Weights of a small mixture-of-experts language model, trained from scratch on English Wikipedia.
Size: 16 layers, width 768, vocabulary 47217, 274M parameters.
Experts: 24 experts in each of 14 layers, 224 GeGLU neurons an expert, 2 picks a token, a shared expert of 384 neurons.
Below are experts of layer 4 (counted from 0) of a mixture-of-experts language model. Rows are named router (the router's row for the expert), gate (a neuron's input weights, with its number), up (a neuron's input weights, with its number) and show model dimensions 512-575. Each number is 128 + 32 x the weight over its row's rms, rounded and kept within 0 to 255. Numbers have three digits each.
After each expert's rows: "gets" lists some tokens that make up at least twice as much of what it gets as of all text. This comes from a sample of Wikipedia text that the model never trained on. Tokens count by the router's weight.

# expert 2
router:138094182207097143033156116159173117155145148138140124102129127145093109169140158135120113168106094152088168061100089155141083179168178094119126137171120128136181116163159078125122169103157105
gate0:133149213114178128169159160100098124110120082102140115149138105151103184088118095196103110111080160141224188081142090143152099133130127158125125149177127099084191112107085096151165082070145158
up0:116150173071132141087076110161121142163117113160111191116145202087143139146135102135191008122111206082098170162125129158101168067095111105152154064145110114134150119142158178111149125143086103
gate1:102088184152094112098143099129107094129124149169192130084122148166100183072202147050065124139117130102130162116148143174142140215170082108100116133161095162175144135105098145148056115127119108
up1:149114195152094068155145104119134117116132056181141139115123100164093133100141165145109140143188139144112179128160084102157137168056115148143115118114127128101118145093082120159106075077165085
gate2:113152115082128150109119135061189032114079116100075149181150121149185125155207169086146157127139131084078135176099206152151146072118075105097125089112162166144130123117070168123107119070087118
up2:157145097100112091112109128073174153148099114141194082126130096147114122145146106118166148143102143141132132183099154165128125094096131107116136094077155118109126108147194125124201143076161194
gate3:195128162182126091114121099149142100146124115152126119089151186159134130106150186114106129154114148113127193114141117092155128082157084104107136146129073122166144113109084091069108182142105134
up3:094130141124122135111095195104104131087113171115048146112144111184153157147155134147191095127094161126111203142129197146156119187114159192183123148106184130154132111128092118125118152123077152
gate4:153068110142140146155091120115143156217164104119145108144110095094130172136120107125170184156058059102128149128093139121129127149179134102143179121136112083130143174118153148144123143178104147
up4:147126108204100142157156104083108146102139189143158144116158125149127168134160089138119115147122143095114167159148153064141076152143166120158102168149113171078129164153107073144120134177130144
gate5:070145189095105133124131121102202089110193108124172168118113124101142157121096121131137103122141111153099169109112136122172091133151043196090093131148147122091123111133118112106055100141124162
up5:100185143073127148109142152107181114133176143106151182154126116051096144135089122121118116133135146175139178133089172145164061134132096189153097141107108090131075111142075127147047153140137143
gate6:168103189108163131138144140129133174143134091133109111181107096109113110128123182100073089169131145160112154156098068138140146081165153128135112219130126112141123102135167147170170121129105082
up6:109115080152097152145118098186150122166114093108191166138187118117150117170139160129139107112140133172077160163166132123156140044146095097124170133169139127077154060131093155150170113126117211
gets: " as", " a", " was", " is", " were", " are"

# expert 14
router:164093141117161146122160157157146085093106077112137150125093115176140163189149227137110112111140088179166139095092103113134074173164147095138101095191076120124131098170184088136149080108092104
gate0:156113143116084151146110140128181137138171122163077146149100128148110083115144166076198162120116157098145125093118112116171122089126087096115143106117173152107067130134112190124185092100132103
up0:140123090120106178119123115095147108132166110186066076144164135107151095135101162075143119136185181140075172079144105122137062111147164133118127141152150142130128103096128087174141148099188186
gate1:070101122147151130059132170111188136102065079119090164103104130145138140123191100140181143139122076133108116153185111084137120136157125109167160123097135150128141165081178122147107143103144147
up1:141107104118129119124112134130162075109124095102132162141168142081092125103109146068114148139143088165113134149122123104160129150166188115128157089115123107130149125129102143090151133096105138
gate2:124115144165142141103126167131129153134119186109101093087179090146109104159107121109104108188195129142098113161123099144126120122136148122136099152120162119130200088097119158192083169160155126
up2:137090118162125089110110098101132128099157107163062184140071140148165120114157161145130174164152105098167130199175118080086110169162089132133113089162068111077098141097151105095154087132188162
gate3:152103137149102133139126120114122101184097127091127161165148141138109120137178139136109166127143140153088146067161134143129149142149110140136118179142170137195070117087150081135120139137165121
up3:127129107132180110124131137151113100162164085108141098141148155117129148135139127085161096135119131113117113044116148113196163076114106155160145117141101103146176166149106147142140100156128164
gate4:136152056075133063123082134176111129109070122143104191133129100160179092133086136148129135151120129091076160100144144088110114038144216134133118161106091179128137138155141112107143148146144159
up4:132076158099173055075102166112137224151150143201101210144173102141124089144120086050098130120172173167129130121132161147107100100131117090185078143094188118186136101125194092104126118110093173
gate5:096122072185097124172141102103157087148123106102053126101093176104107133165099140097146071109145047115115088143008141124180146103161159101210114084105136169130135137107141133169135163144091133
up5:183111122153156124075149041105134145118099113121120106062141142100159124123112102108143134113143134157155033110147104112130091096129175125096130116095100101189139113152125099192141129160151164
gate6:147111154154122171137121127109149163146101173088164138135095093076109113160146114121134042146124184072170108096135139139158132178129116156106195171118111127177127166070131066112166138096103106
up6:115116083101123103124127099153126099163164097121130112131161174174188138116144118159121153120180102139095192125092141164105139077133111119171124068140139167067121113151067160087065133159114110
gets: " |", ":", ";", " (", " –", " /"

# expert 18
router:149088133128151076145141170118161150087149132150166171176128112164109129137145143152161101148126117145120103113090151099101117135180169104119153200157180140141151153162149071131169134092163094
gate0:146151114065094151133135119122121092164128119134117083175150153138135097118150135157127168140183152171067046117118156173068054164178119089228090128155105097130082102190087131095107133116083117
up0:098150101092142167136193176113107127165168099126085047147163079143147137126133096136097145112137079146075117150152110161091072174160147115135078153201101114077136082100100084112135137110044111
gate1:136154113170105105154058166174173126172111126177168146129151104107127097137146101189104063127151208113174112145086075126166174144148128089135103177106071160090108206179167153150107134143113105
up1:134156098119060138180129117114173165126110148168173183099144156081092113109167078112108090146119150040127128201089149134135141099141077057175121135144140176084170202198131121158147186106205126
gate2:089125046115179152162166122130086139127095095143142177127126068116099148117040133093146081161190097123135127130189122159143187166114124147127171152206125135101134183116097163159160106120139130
up2:065090142158117158143164078146090118104036093122135141096178139117177156121125158155066100120130144124137148142149127112146131146115092129137164156120097139120138137117149115131130105110129135
gate3:139201088083122114117137122231123152163142169125112083114124174074140084150115105110147121139132099110114082074082151170093153120136126143188117123119101102154116135136140134103194062140146108
up3:135126161175136135129130127110162068078147106092151131140141077119143167102116184134164115156156146124138186150186059103130096096175141115085130146161157132082182120147165066168108125121126188
gate4:128122150147087123145093149137157069158124095124112110144117130165153182160121145129137164170120135161069136169122129148133118186255075110118138143087082090099059165193106162122101162065116107
up4:081104164169123104154164134152118063134129135089133154167132100134190129166072108117125135125053144161079127141135138146116106085127143132124142182116078123118108108156120150129183191094126149
gate5:083148132204116139138133167125082101126061122111104167101134115137131125136120100143117141181108097108076144136166126106108135090140101148093096097178126094061144166149138127192210091078150131
up5:136122146130110158165172167124085102170126125094106147080155119137094106222178164114166106165101137100109144176124113104119130092128141191177135131164104151153156138126143134100145124139176158
gate6:175124111125128118124115077089087152129123190102149163189110114156172168151143164124103081165054113149141124171088133183171149127070136131139114135112083145132171066146134067163146095098159177
up6:118119101118111167112112131091137144130098126189138096111082148194140167185140160136126139152155120124180135156180153107096096075177133134154140110144150087155101099116117184094092195185127107
gets: "|", " |\n", "2", "-", "0", "1"

# expert 11
router:179082161121173130150157122072166146139143125112105146154096117179125158160161132131149092160106077168133115178089106120122090150166150092095130118127109128106166120167167089092092129092137073
gate0:145088151106156212143098136105099109153152136122121119095098126159149090150096132186086102083145080169109123216126157123112126173092176111097122165100167143152160179089165142161102147135110101
up0:129154123119071162076073168137083116124140141115138187172123079100120183108118123131170124116079154138176173090125143151062166060143130179109149122116134135162130133134118063075163159169135139
gate1:175108130138126138139104137114134175149117102096106131194094125152099151134124133152104172092040133142116109134085113160049155057140162120088144160160119134099160134116096118132101090093131166
up1:149076147155112161170138091120056170146132098087181061110169180146165047187099129105096111116105092118120119127136111132111122125117103135101166114171110131112079154039107171111092189157107138
gate2:137083061123097165148097138103153119163072108168142060115178107156143131170123167105119122188182156105171152122113079061099105148182195192156103127057116163087097092138127129125128107153137154
up2:084186153109126102135134136113148153089176124086127161142119089112147166113102060139109130064081088145166147109082141117094106133078073103169110160109137190190103128136158128127142145216113169
gate3:091153135158135062102129137129123068085126176138205126161090115221137160160131120057067096108111044128109097096042163174156146196155129177094033135097126083114150180132084095082117100111130175
up3:158116083065088135141097190070153111146159090132108144134150148054136091145138123162173107137132168124109167164117101095154153066123122046145213094127120147174118049110135128094127212159188024
gate4:120075103115108158131059109124166136110123119068184127109118143169180172117139096105043102097053124112153086140086155107101066153114147142089110108136135143107136117146088144121113111138098119
up4:122156122119116167102088139120111085163132059146133097133130086182113132142093120115143160155113120142093195088136083124108143090094158109160146194052132137089093141123142153105099146151118148
gate5:100096147174159133130128117091091121153114107112148142150202103136136122109145220152126161129157147203120175126122103158117113169089191109158080120142109115103160111126138149162151127207150127
up5:087194118120177149111087105111176102160112188153139086171074109137107114100119098092169136126099129147137148159167161155151077142170152114147131117082122111093090144116174091150068080144111098
gate6:205105041101203117164139147150162078164189139136087126144118170135127189165143141124110094110099141139081196134108108114106144151129110118171136121160172125146201141124169124123140139130088121
up6:172095182160143173146143185151133105150150084123112136109187185113169104139169124104181131129111172106110157039151077106150138135143115069113168104149088094133144136193156152123172132114113128
gets: " by", ".", " was", "\"", " with", " to"

# expert 9
router:142080119086175105140140145183162112112144130128100164165099176148161152164160154145116085147119084170110125104092082143152114110166165092167126137111142136090161180179183109132094141093153068
gate0:126082150107104111143128119105109149039095098102165117083133129149102098094171081155134108159124089096127089115139144152126145104120118153128137137140097119203121097157126092127080101125189144
up0:158107148155156047112114115161106096094149100122097118147133198172133121118100162195096094131152172187217133140182119126102151090125089138121091137173126146201124060057146077126171140073148106
gate1:131128103110136094096123104102136101150111127153160078125157163152103143093163129173113143088101107139148146084113198071100138126159133091145098166133083124110137126123158091135092155099119083
up1:142127144151110140173110142133132103085118177136121158124092104173173115157178129100105159110123109143166171097126133084098126122102132141110097152140128130106155130139127109156134126189186143
gate2:039135072182148074123084162161127167101176104112135145087152154147110100146133083131102118156102165149091074105121134107092094137142183161187118105136096099136125141076149112111105112103134133
up2:030125086147175071100149163132152154135137134107147119089071147098172108118082107126099131115124085128162083154158088135145102179081183148129162119119163118109196078156131076052099149156145122
gate3:132099189074177139177067144134128149105128136101134092065141101175124112140197159117105131161107187139128158157132058167173123117168123134131121096139190117087119120106184146128104079119164179
up3:125162093166134120115178167137117160116111087128140113126124065169141187046092116117136095152139033114098128103175141128164140155151107122117088151146116145117157126116090115140141185085129132
gate4:084060176114162156098174184223126141131145120163165124160165118123176101139093189137139170119101151106203138156108102159074115129143072113117156142112098114156114081148147104083153153127154166
up4:135157095129057179148096157125071140152131104150083117134128120111138134093209147135130112173159163074119136107135095102139197177103066113081153146093099144166141121100122125171108178153168114
gate5:093145077078146114037092179107128190138174038157131119102148101065162175120071104154074139129076119166136150132160172113101142088099108138204128118122115188149143166134149208079096177139123110
up5:143137125059111152117108200139158118057100094160142145109161074157124162088109115213130157161121110181160177116109092121087135154109113127178123089097116158108160141119109130116140149168160075
gate6:153096151161166172120124124102150132160114190174125108156132127095195140131169126149124133099183095145128153112138197131140123153102130085116100078129142121225154109150106149083079108120068176
up6:119141105148143179160112140182132136080106180090122140146187086151190134072122094145155134100134114089134101149125138109117122150126137131098139097138141068144132135136144153195114138137108117
gets: " a", "%", " two", " an", " one", " He"

# expert 0
router:157093139153140159141144154157173217180089158095134127148080135207151138174138183144140112123133096185131142083100102184159107149167146097125114167182092125122164172169162087151102148095118099
gate0:174139164089141092158090113087131167168114120153094089208111138147112150172171104144083191145122168158132073159126135113082114140133131143163137127101125151141105138204161138113147108088115137
up0:074137104104152104119116194124116146129163112141120126089084147099119124119111123093146107120152081177090121139164110115155128120190129146081143133118133083198110100067158128165109141130242080
gate1:142154141172118158203159109083125119150095128132196125089153116063034124190143136173100113130209170141144143174100164149154150154119161166140102122192110073102082079128140139122113090112104098
up1:171133124092103172136157079084101106124173178121145178113108145167063141135104076062122138125129130189121086160106136101144130127155190103146116126107105118167040148146114184151120093120142098
gate2:120125131120115075125142118132180142132120182130184168153148053168118158141153170144081184112087114131146168120156176146146046118145101200160104167142084112154087150111108145199132101106108110
up2:157111129055180083094202146141170131130147211087202107194108105082155129153169091129140161111043115136171145129116191149105071149148128183128126131102104087160144113173070120176126090112093110
gate3:131162145138077114070101151135154151108145161068157148070067112067154106118163123153123111157078148148143162088185071077070168118093119179136096102126130094167184122050178124134147089124098123
up3:119148163153146163092140057106116112085108125092133108075147101146077130129123144121152106097127076137132217115168135134124192172126179139134154177122172120158061089131164133152082155113046114
gate4:083132086148131141133131135111139182189000079147112165100132158135120174137139163108157113167105146195142106114114104158109142149160137097159129095174144144060081144138148095108133108076110157
up4:226100077069169122145120144125099094156122149143146083153145147103100130119090143174147155139177098131129136095086121157120093123081122145108147123166140131180138098094147114114112172094117078
gate5:135142160147166135131170132128126192177112190109135127060121070129112111164158108080118085065150095121144101095166081076099123111152141132109131064137150118162104158132112132117119106073104050
up5:116096083169138112218099129097104128146067112144120126066107142145111105149102171157064152121116204126155109121147073161102132156138155157196116150152143187150083132110140142156115114211120111
gate6:087121123192122148174122138125097121163121084072146139153125136115141134216122148113162088123070081139093185126124120150131155131094151147166130134068141081151105092171160121052138171090124067
up6:106145131220103088119128169153139180169180145057110110166177116119073161156189178134161118121113170156115121137116107155107172089163136069095232126071117106185134107124173154079159124144048119
gets: " the", " The", " in", " a", " of", "The"

# expert 10
router:196097146107115128136168156076171156101161130092178141113092163122128131148140150142162088131073106174071111130085140152113101123181165091068128061134106136127154136173153094133104093078215105
gate0:016113130148117122106123149111168073125148173090153175055134168137128111104099128184139119087084117115123136162143135143165148169091138147094124098149119134164088150174155114159105143159163094
up0:092116087126142123074157083166137194143155134118149164135108155135142107074160126156202045172109121127125092135150136132179129152160151150121091117108157115200067130138155140124153153101089127
gate1:112145091077085115069131109152149103108165123170188111082107153132159115144189136132157146138125143146139157140115194159124117099107127160110150107136183154132147127145165115104106111096078085
up1:103172096112106133168110158108127052161089120100151159083098097138140071174191120129163131178126161127097137155098184159139077057030120191150132158124152157130128082153166063123097144110137076
gate2:132117149157193091130088143136182097112081165129177116128105110114131142129101162131090167144154129169187141129170123152077135092191113150135136163114079071099136161104144062100130160196100155
up2:212114191102136085185057104119224142082102103150190151158182126112107084145152203159078109136080135106154118133119119222101154115111093092158161153106097060133188129155109104119180119168153098
gate3:145148138144140182102130048102144100116149204126097134078144109081140103126160109083100122163115153068136133142151135106081166136205097130146113131152093144145168114153066132154096181121104094
up3:137122097125108079121108178147110121133137118217118142118089101133118088103139167166102102139172100110113153094138173094169139144115125157125067179096159089119097149152143147119139185208127172
gate4:149128140142076206111128045164089127090094130102183128099103083142138123139142173163138178092172166158108142165179155193132156128077112118150137160112127132069087110140134171118121024108127114
up4:116131185132156165158139071141125126165091160083148171110160114107127130088101198125162057111065094076138118123158084113116098071151104152119154177063155160099115083105147137138127168089120139
gate5:149126174173151158032179179134165150114091149126117079118130102093176149108077152151111112115104085075109166069054125139152111128108130142131177156118162110119129173146125184162153135111136154
up5:150125175144113138153086124179147172194165128168139162121113072105221146145102157066149126160114112156101141085159167140166143137125062095077079144136171119147124109127139123150104090090105134
gate6:137110094106160122114117182114180073075121163113147176173167116118181176149145133088150124151108121111097093122099116138117100147115111156094123127113129133175151063173104104092140162134078113
up6:171158133133090115158100059156108103137142090149104092070084112206084095118127186101101104069145110131135088137135113159133135091103098166096106158136120112141136154094127200147101127162153115
gets: " in", "1", " at", " on", " into", ")"

# expert 20
router:188089158182145146125138140103173165098059157100171127172100119143134099142179140068155084134157116162097148114089224106156102147176145076100091131138178133090134096161120079161123130092134083
gate0:113095131145069181178136184104145144079164185192131128153139108154102125106117123096114168122106118125103196111132125211178134156105145186149094162109155144082045158075097179171146109098091083
up0:079070107070134143113188148156142163121161174111113113113160088090091163102138137146091158075088158103084187200191154168133141158099106124136146152115220096082172115175131146153129121112131140
gate1:108129142092100137145129098129083117122135117164171135159094113142149108112062076064158143143191144175100136102072083133095117149192160109158123100163125164170157121128113141168157086114164147
up1:137097133144128129128190145147098115105112123145127162085150107122109154149142190150081155136079064183187141177136104125113149109085139149080105160093106111168184094230150174112136158123077161
gate2:106155126109095187152138137069132135132116134102171091131061154107169156145166089074114057120121104142107129174100084067152120161098127127100132107107169128115102129136069083147144110169096086
up2:156128100154122139160153153093077113101158105131164139129088165158119101169188073082122095111128112095102087131129109168105106126143167153127130152137156092136126122103133096162104151137091094
gate3:151154152166219106111122139157108108069106078178170213170098131120136116114151155153078181163135118102130128145120103145107075129184113100185182094125135148117099125109177103104138134132110080
up3:161102121111107166148185125112129153055148165203104140145088090162140155146173090171134146137159139134147122142126132124086112096090186128157138132172134124121117119134180078112128162146173152
gate4:165156109078144082135148148131139156143166106153165108165116083150124099133120167136152138117134143144139159099131107127181135137167106189142128079124149177121154137130148140152131146142152140
up4:142175115109158108166152169087092165114127090138167100095100076116099112130086137151102145144091112090090092127152057134064102124115106111161147146131149151186172193092069127135142155129149175
gate5:150109184188111128068127233085157136109044127081158088200158102107078137133132205176139131132090144160097182163123126137117080139089075111133182140117134169124122120149121126105100083126165081
up5:178149179136076163136130200106083109107131109122161154205083120086138101143132192153151175138106126111141089169083162062086143134128145119079171070113109104115171132088101092168080187092070161
gate6:115090151081108165131205118129137141086155121107179148106076149105080130123186062106114122157164083102148084128150102182131097120134154118114061148130129125156110148087103168154178142072108112
up6:172151080100101132174069091146190082082175159078142053123090136188099066098155112068124145126099140148102151068137155102100111123092112115121121163111118091161162155154062113148105180120157117
gets: " and", " to", " with", " also", " or", " as"

# expert 23
router:188090092102153107109161166126176126065131113166130147198074110160040073147154158139136101080100104166101153122081102113125098150152159082127136134171151118170171134175172080094095083093125086
gate0:093189106109117117046113157141129119117114194113082184155113109151102110131156178082122103159057138192125108086105088127136152117192104117161108088114146135115126177161111142038105155115078179
up0:101221114160082147106114094165128147160145136183120132111116097139105101145120140167080125125065162152160106105157111138181130153171105152151116136108104165149172178080155168099120191179112120
gate1:152133128103098084094118204123109129149108098101113166153082093152146078186164169167092084149123116127141097090137097132143091114093145165144134137078154138134127116195134136161128186115140074
up1:151088128134112079089125131107069132153146105161096090139165186133129105138109135167110114091186116174171124063135094108121097161054120140120110162137145192186128093143138155139161086129160089
gate2:138119066136086149135110124070144115150113101179121087090092170133153106111122071163106126118121112116126146173123132103124154098068154130118166166146131131061146108157114136166137059155191138
up2:136142157112093139152156104154065109150134116117114124208109116127120106142111165120163142195150101124129122163076139153133144135115073136124168124092157138093127103110118099123146133144138081
gate3:127089197167163151168107127175140141109168146140105114180078121114099056124155153132138135178093212111105172159169114089136135156174087144154147106088131093092141117152085080152100104099166122
up3:091150122165115099156149111121104146156000162137203155074130109160129127151109102068106129121123124193095100120142146092074172129109141193191141163157097174129117149130163136108152139129101077
gate4:142128088156196074160142162161161158109063167130151157109064100103068191140122128121180093098118093142147137151089118188150158078109174132107058134216119143192105158129063152133124086135189152
up4:099224115111155125149113099183062092154124131123061151129120127110234098147136147112090114087112127143148108108090076150119130135115154186131153067137171183151124154153130130159134168138074159
gate5:146061182176118110116159145095179191070170168134134159106127142112111111149156133203108147161144095110141146119122098140153124121144172098077140109153145051105134135108154144129112134083139104
up5:105177114117113128159124179144128100165129071118134098130102169148150141110084076128113104145139153145114093092109165093086116149141112138138114137142117185139138144095162077176169121128155196
gate6:079139099133126090122187121127127173156063114160156167140166167158081127161189153142093152128247168139108149170079139145064131079169133104150119142113126133160093157117163059169076132096093128
up6:112107132127155138153121121135147087173113110139100123113125097123125139098122059139094119175153138126094147135165165128177112108123134082149180135142130110118175128147131109137143196127119182
gets: "2", "1", "0", " for", " in", "9"

# expert 3
router:155092130141135137141133129062155168171150111189126203148126150150107156153158146077097102125116124155167150104056122098141144132149143082114155116130141121134173125170175088158156110098146104
gate0:092160114115106130093096123085173128163136159143080096138141131111114138119150160143094122126084165138106158114093100146110136139125109126098110071114150202154102082166145114073103224120140140
up0:128134111126100126110171095178093094101122116145071130096154115128176135102058108071089171120107122122166154108116093156084117137116141065118051198043160158087100105142065164143128147108122064
gate1:181185110088107153120105127154141093104121060116086197073125085186108135079095141153100091123187138158135140143141080136163130060096061098116138126102125137141171147159157084124121121135108092
up1:157146128198187108139187122167074150160137136144111098150166096160151077160138101134102117132226091129162149137154036145098148081121185111128103097073110113143173103136138124077133155100103103
gate2:142084160062179130170129116191092083141137131137124069119149166160136064129128105115085144132115141111145116096073132119126126144154155155131172131092139120192142176082105138123133161123101137
up2:097137133165085106140098118132102117106079182179144127116108153205148144144133108109222128148076101069114094162112127123130100145108132154149131123081116195120136100184125129153085097165161166
gate3:166128165194141094172123116164099100103082101155098133153125131117093118085148136149115126130176143111106134117137066164132110091129196165111136152174116143127103142131119121141070122126117123
up3:118136123120189093154090094128148133112158063120134146087108175116128149098136109137090167142147140122099143141123119140130128113115176111057120142118107135159143103156115180176089083138134142
gate4:140117140138128166119167138089129191108127211091102145103139086124112080179071119179131140073134092145150217115132135095075142136132112141102126115091108107074134104141092128106163088115149171
up4:128090115160150144112164199126136094137167136117178164079119133104134111151085117171145136130133167144150123152164168071080120127165113141117119063141159147089102067110118138170107118190202134
gate5:129113091107172114126146156106109138169110125165136124157154075153134136096165086080160176128106174164149179146109162176118116116084139075160149118161148146131115135136134098157154132085166213
up5:138164193155060126141117141164130126149138126115130098121112131169121158124113136112119077126095157167140093174157093169090125122116143132085140136111126099168095133102112169167116131167096107
gate6:152122106159121119116089101126106071092093155205138171180155106104103105152142100176080103125161129117095097142211178116168103176143032090133154143095116119187137117102091066152133201122080066
up6:137086086128103136078147102121110103095098141171164171115144126101111123096143087163085128085134153150119165114154147144203125126125100138145120138137128153143147156107072070169119148121089084
gets: " ", "-", "–", "9", " •", "   "

# expert 7
router:179097131111133145108118114126205128136104090153124180120151134150123163124176133119106086193157072182122121087101137118119117148183197096125122138135111118175135138173169090110104137126140138
gate0:129154123141102191129143138146099142114100156135149123148135102083129166062154108062152189057116163172115159097099126132138109153097115142127115142203187116083183119065154056127140149067198189
up0:164128103173089100139129080098101128131175115119118165100078162099137163074155124129189144139152126091134055103052113143108120091100080069113138099145164131105175093104178104171160129125156125
gate1:173115177100068091052118128130117176096134095104145129133133153162130215120164125165161181073179173114192106106150074142134127147086118101166127023095177123116142142101110082137093112125139163
up1:148118129119109073069129135081124154151167113135190144116141133167131182136142132150125142091154123161139105131198198183132090136103149121130133047053172141138117156108039067083124148173161169
gate2:133115177126096145107188122118131161156153161119130119137145134131101149105157137181128125131152122137072155144047044103107160170125162166135117117146127097092085116136118130110139156101128136
up2:122187124129137126099144124225194130153126111181142158137145121138114133150094130159144102112143130133138130093141149123069125142113116148107126104129113138099141138106163115120147128170129095
gate3:094156127088179171091162072166197202100137133094175140102131109126127174132106077058104071102124114116086133197226111095145120138091115087113158100134126141153123091128114130056078181130111097
up3:090177161114166161105152102163132171135166100102169113124135062118096172099172069109116122136107157092124106162193120118173115107060162082118192188137116105116062114130134147058150120124091165
gate4:113169170044088134207144110140196124125105138109086100114143096113142168175120096115032083162093099169139133135093067116124155182196114146127117186157122078062158157089175065138117148099067130
up4:083147119133148140194120165117134176112138153133157108089082104121144139152100140131118092100130107164184136136152133173134138130093206110100118157154158128077180142128199113129106139140040135
gate5:128108102082160135073159162136082164147120175103134127191035130129129172149115131143159068181171123100157122093126117056120162153149150108153123126132108106132094122114125162121128142157117085
up5:136111082108135127036139125145090119095165178101096105162073111165094142174127150137120078156177128117114101110148112042164134158133101095107122107127132121121124120097092157115102179129072093
gate6:163131131167088131170139173097153171134128138149158179237121139114157150075136134210151115121135090126136140125074134098123150166187127131109085127173105125084116078075114110185163106152123156
up6:186138137162097117151144185094109144127122153136116153189100114125104150104103121157117111119168135105125118142120144101127150132130162170168074108151102117062105056059100112156173103138134140
gets: "0", "5", "6", "3", "4", "7"

# expert 13
router:155093122128176116081151114128199155146106114123171131088139114142118162144196172121141079160117093145110154140082105124132082144141173087136167173112150133133188171158147114134148151078188098
gate0:103110125125148067106160076165100139083187138126148155171110113113176084086124185115144073119152130122128104145150108156130081142164166135149188097112149105140162110123181150054135149112156091
up0:159125109107075182156175152098153157159123106130139103068101137130065108155146069131104217111122137173137180137120089131108150100135101123130107168100099179107059177091133111177141126120085135
gate1:135164134103125143088090128160185067148118129133178140063129082141122124125127133115151113085128163191146127117147100157133105108099106119036104143148111116115112101118175167104123065085116101
up1:121049140173127111069108191079132131173136156104066099107088144114141114086081138144130123148103140178106130101097145165086107156178083149180093115111143113128015150103166071158117106177126118
gate2:141092099101082125111141143127183063099110118124155135125156091079116163096070156091204156139111122110120112129149105102159080094121172126129104166095127124154068087126134160156123097145146161
up2:140140148150119108111127098135171055128154103077119153121142028082079140149090136123132113115082136161093126128102121120151101111108132108142102159107119095161092110088125200133085104170079128
gate3:111151120043205077075184083116135175057164085149057109105091097135128096185058142121087097167124103123106139116156120078160135106104181102116143144140195142186139154151147143098138152150145106
up3:169108192124114193105085122063096092165103116103099075115107205138073116106218115107138112137119170178091101133074113151094147104114090082145081159156192104155105137127171096110173121142080148
gate4:175110047108107101169099119107149081130104145141163141122084131138178102143175139159058132151130128060126148103150130128125046190113112114118152086100138163110174153114109156111171158082117091
up4:101113150126123132139126103160167163131131175164075162135198101139119127137124178030147198116116122152154088125111180093116211108152168137194114087151108138184141091102172039157139146110101120
gate5:100158140100137122124116142101137141129162107111128107124128111192110160086165142107168111112086144134071132134150088133123130083078130082133127138134140121090162161177177175154098122087081085
up5:129136138178143051132102095144117137084127107090095084101180167097093151065106136119122130086171166125118142100065129108113162071120118120129108126094102112114143184136134150137151131119114119
gate6:141157155056145081118118099098123107083129112111153150117148136095130179091136157101149153154120131112142083097150122111119134087080106125123154126175134159128125118135135069078138173131108093
up6:099149163111147036144093138173127113132166071170126205101145092061137150083132191098130125107152091120154137101133056145172074067176171140132146136173134129129081136130174080122139161095151107
gets: ".\n\n", "\n", "\n\n", "==", "==\n", "==="

# expert 21
router:151087124121122164099138111047176165120069105137105153139093167186106149154135169153126104134153078167129144125084096131138080122163157085158126109177103142083178087164163110111090083101160097
gate0:144214170085175054165111073125145099098117102099145141113137130097149174183127129148159133142115111119076046108120125127104176110159108121144157122161128143120153153160142127151060135181151079
up0:115140111095125183121116118093103109111130138164153173156135136126139161133165149094134189066160154169132150183125164171122138124162096117133151090128131174159137130101140087124067112059110186
gate1:130160146147146161130158112101150118127172081199201118145174147147131180145132066163133148091201103103110138108136131109097164104154115179126070152132129131103181167159138073126138162104082153
up1:087152097116143111102160106115154114116155145113143106103176136083116144155109168176089131159161125136197109146085147125159149153118152142161124118159144099093089140107156114095103111194150189
gate2:089086159150096095117098180095130103148117095129152161109159158121144140120079173159198093176145081097174140074134117160146134138140116099137130157141084169156123103225117161150141085108112113
up2:172156131091152129124124102122135138109145126086131107137112172153159123114089115111063115156079067107093131148120140163114088131121153208132135120131158108094157119174111109092160125183135181
gate3:140096117164132125150136139092119188140109127199138135157133138116136086155188088135093131140154194099078112075102091121069074159121061142119051112092063129141114124111148121154126075093101123
up3:122055167116101146150175100142126077068157160149096125104153136117151153153109172112133172133135099090145146122120125119106167093132156149113148126112147140172116064136098097104091098097168177
gate4:235154165130077144089044109136167149170156185178127167111121127116102140146066078117130145073111138158127133073070143199124139113169107132123145170150131132146096104152096142125098163142181155
up4:022077121126123146119187138113108141165163146111159090133101137147146094122195149163135130188130158124105145140198134122106108095082106170195128081149132105142140148101132129116135067130089111
gate5:160133101115123157117141157112098137147095110155123147130114051157122069146133054148147120153133071114100102113102129118123108128173188107109084066125122089153104105157132110182174100161110175
up5:075107110125117130124094139091151099091074158156101129176143120140105038108090109130109113156205135146129122149118106131127121141149143130160145106116198092080074144134100142136106138138124092
gate6:146120157111180123153119100095063071141141178143149136074142072133140097103098161137090152137158126105138171171147116134115199158082126123137151145118089047122149112121105108102127117151126082
up6:129139127128109100123118123150110108145127141072117163164077157183129117159144154117141068147155132177090109097157090121109140185136154102135125102096155093155086124100064131137085091099120102
gets: "'s", "2", " his", " The", " its", " This"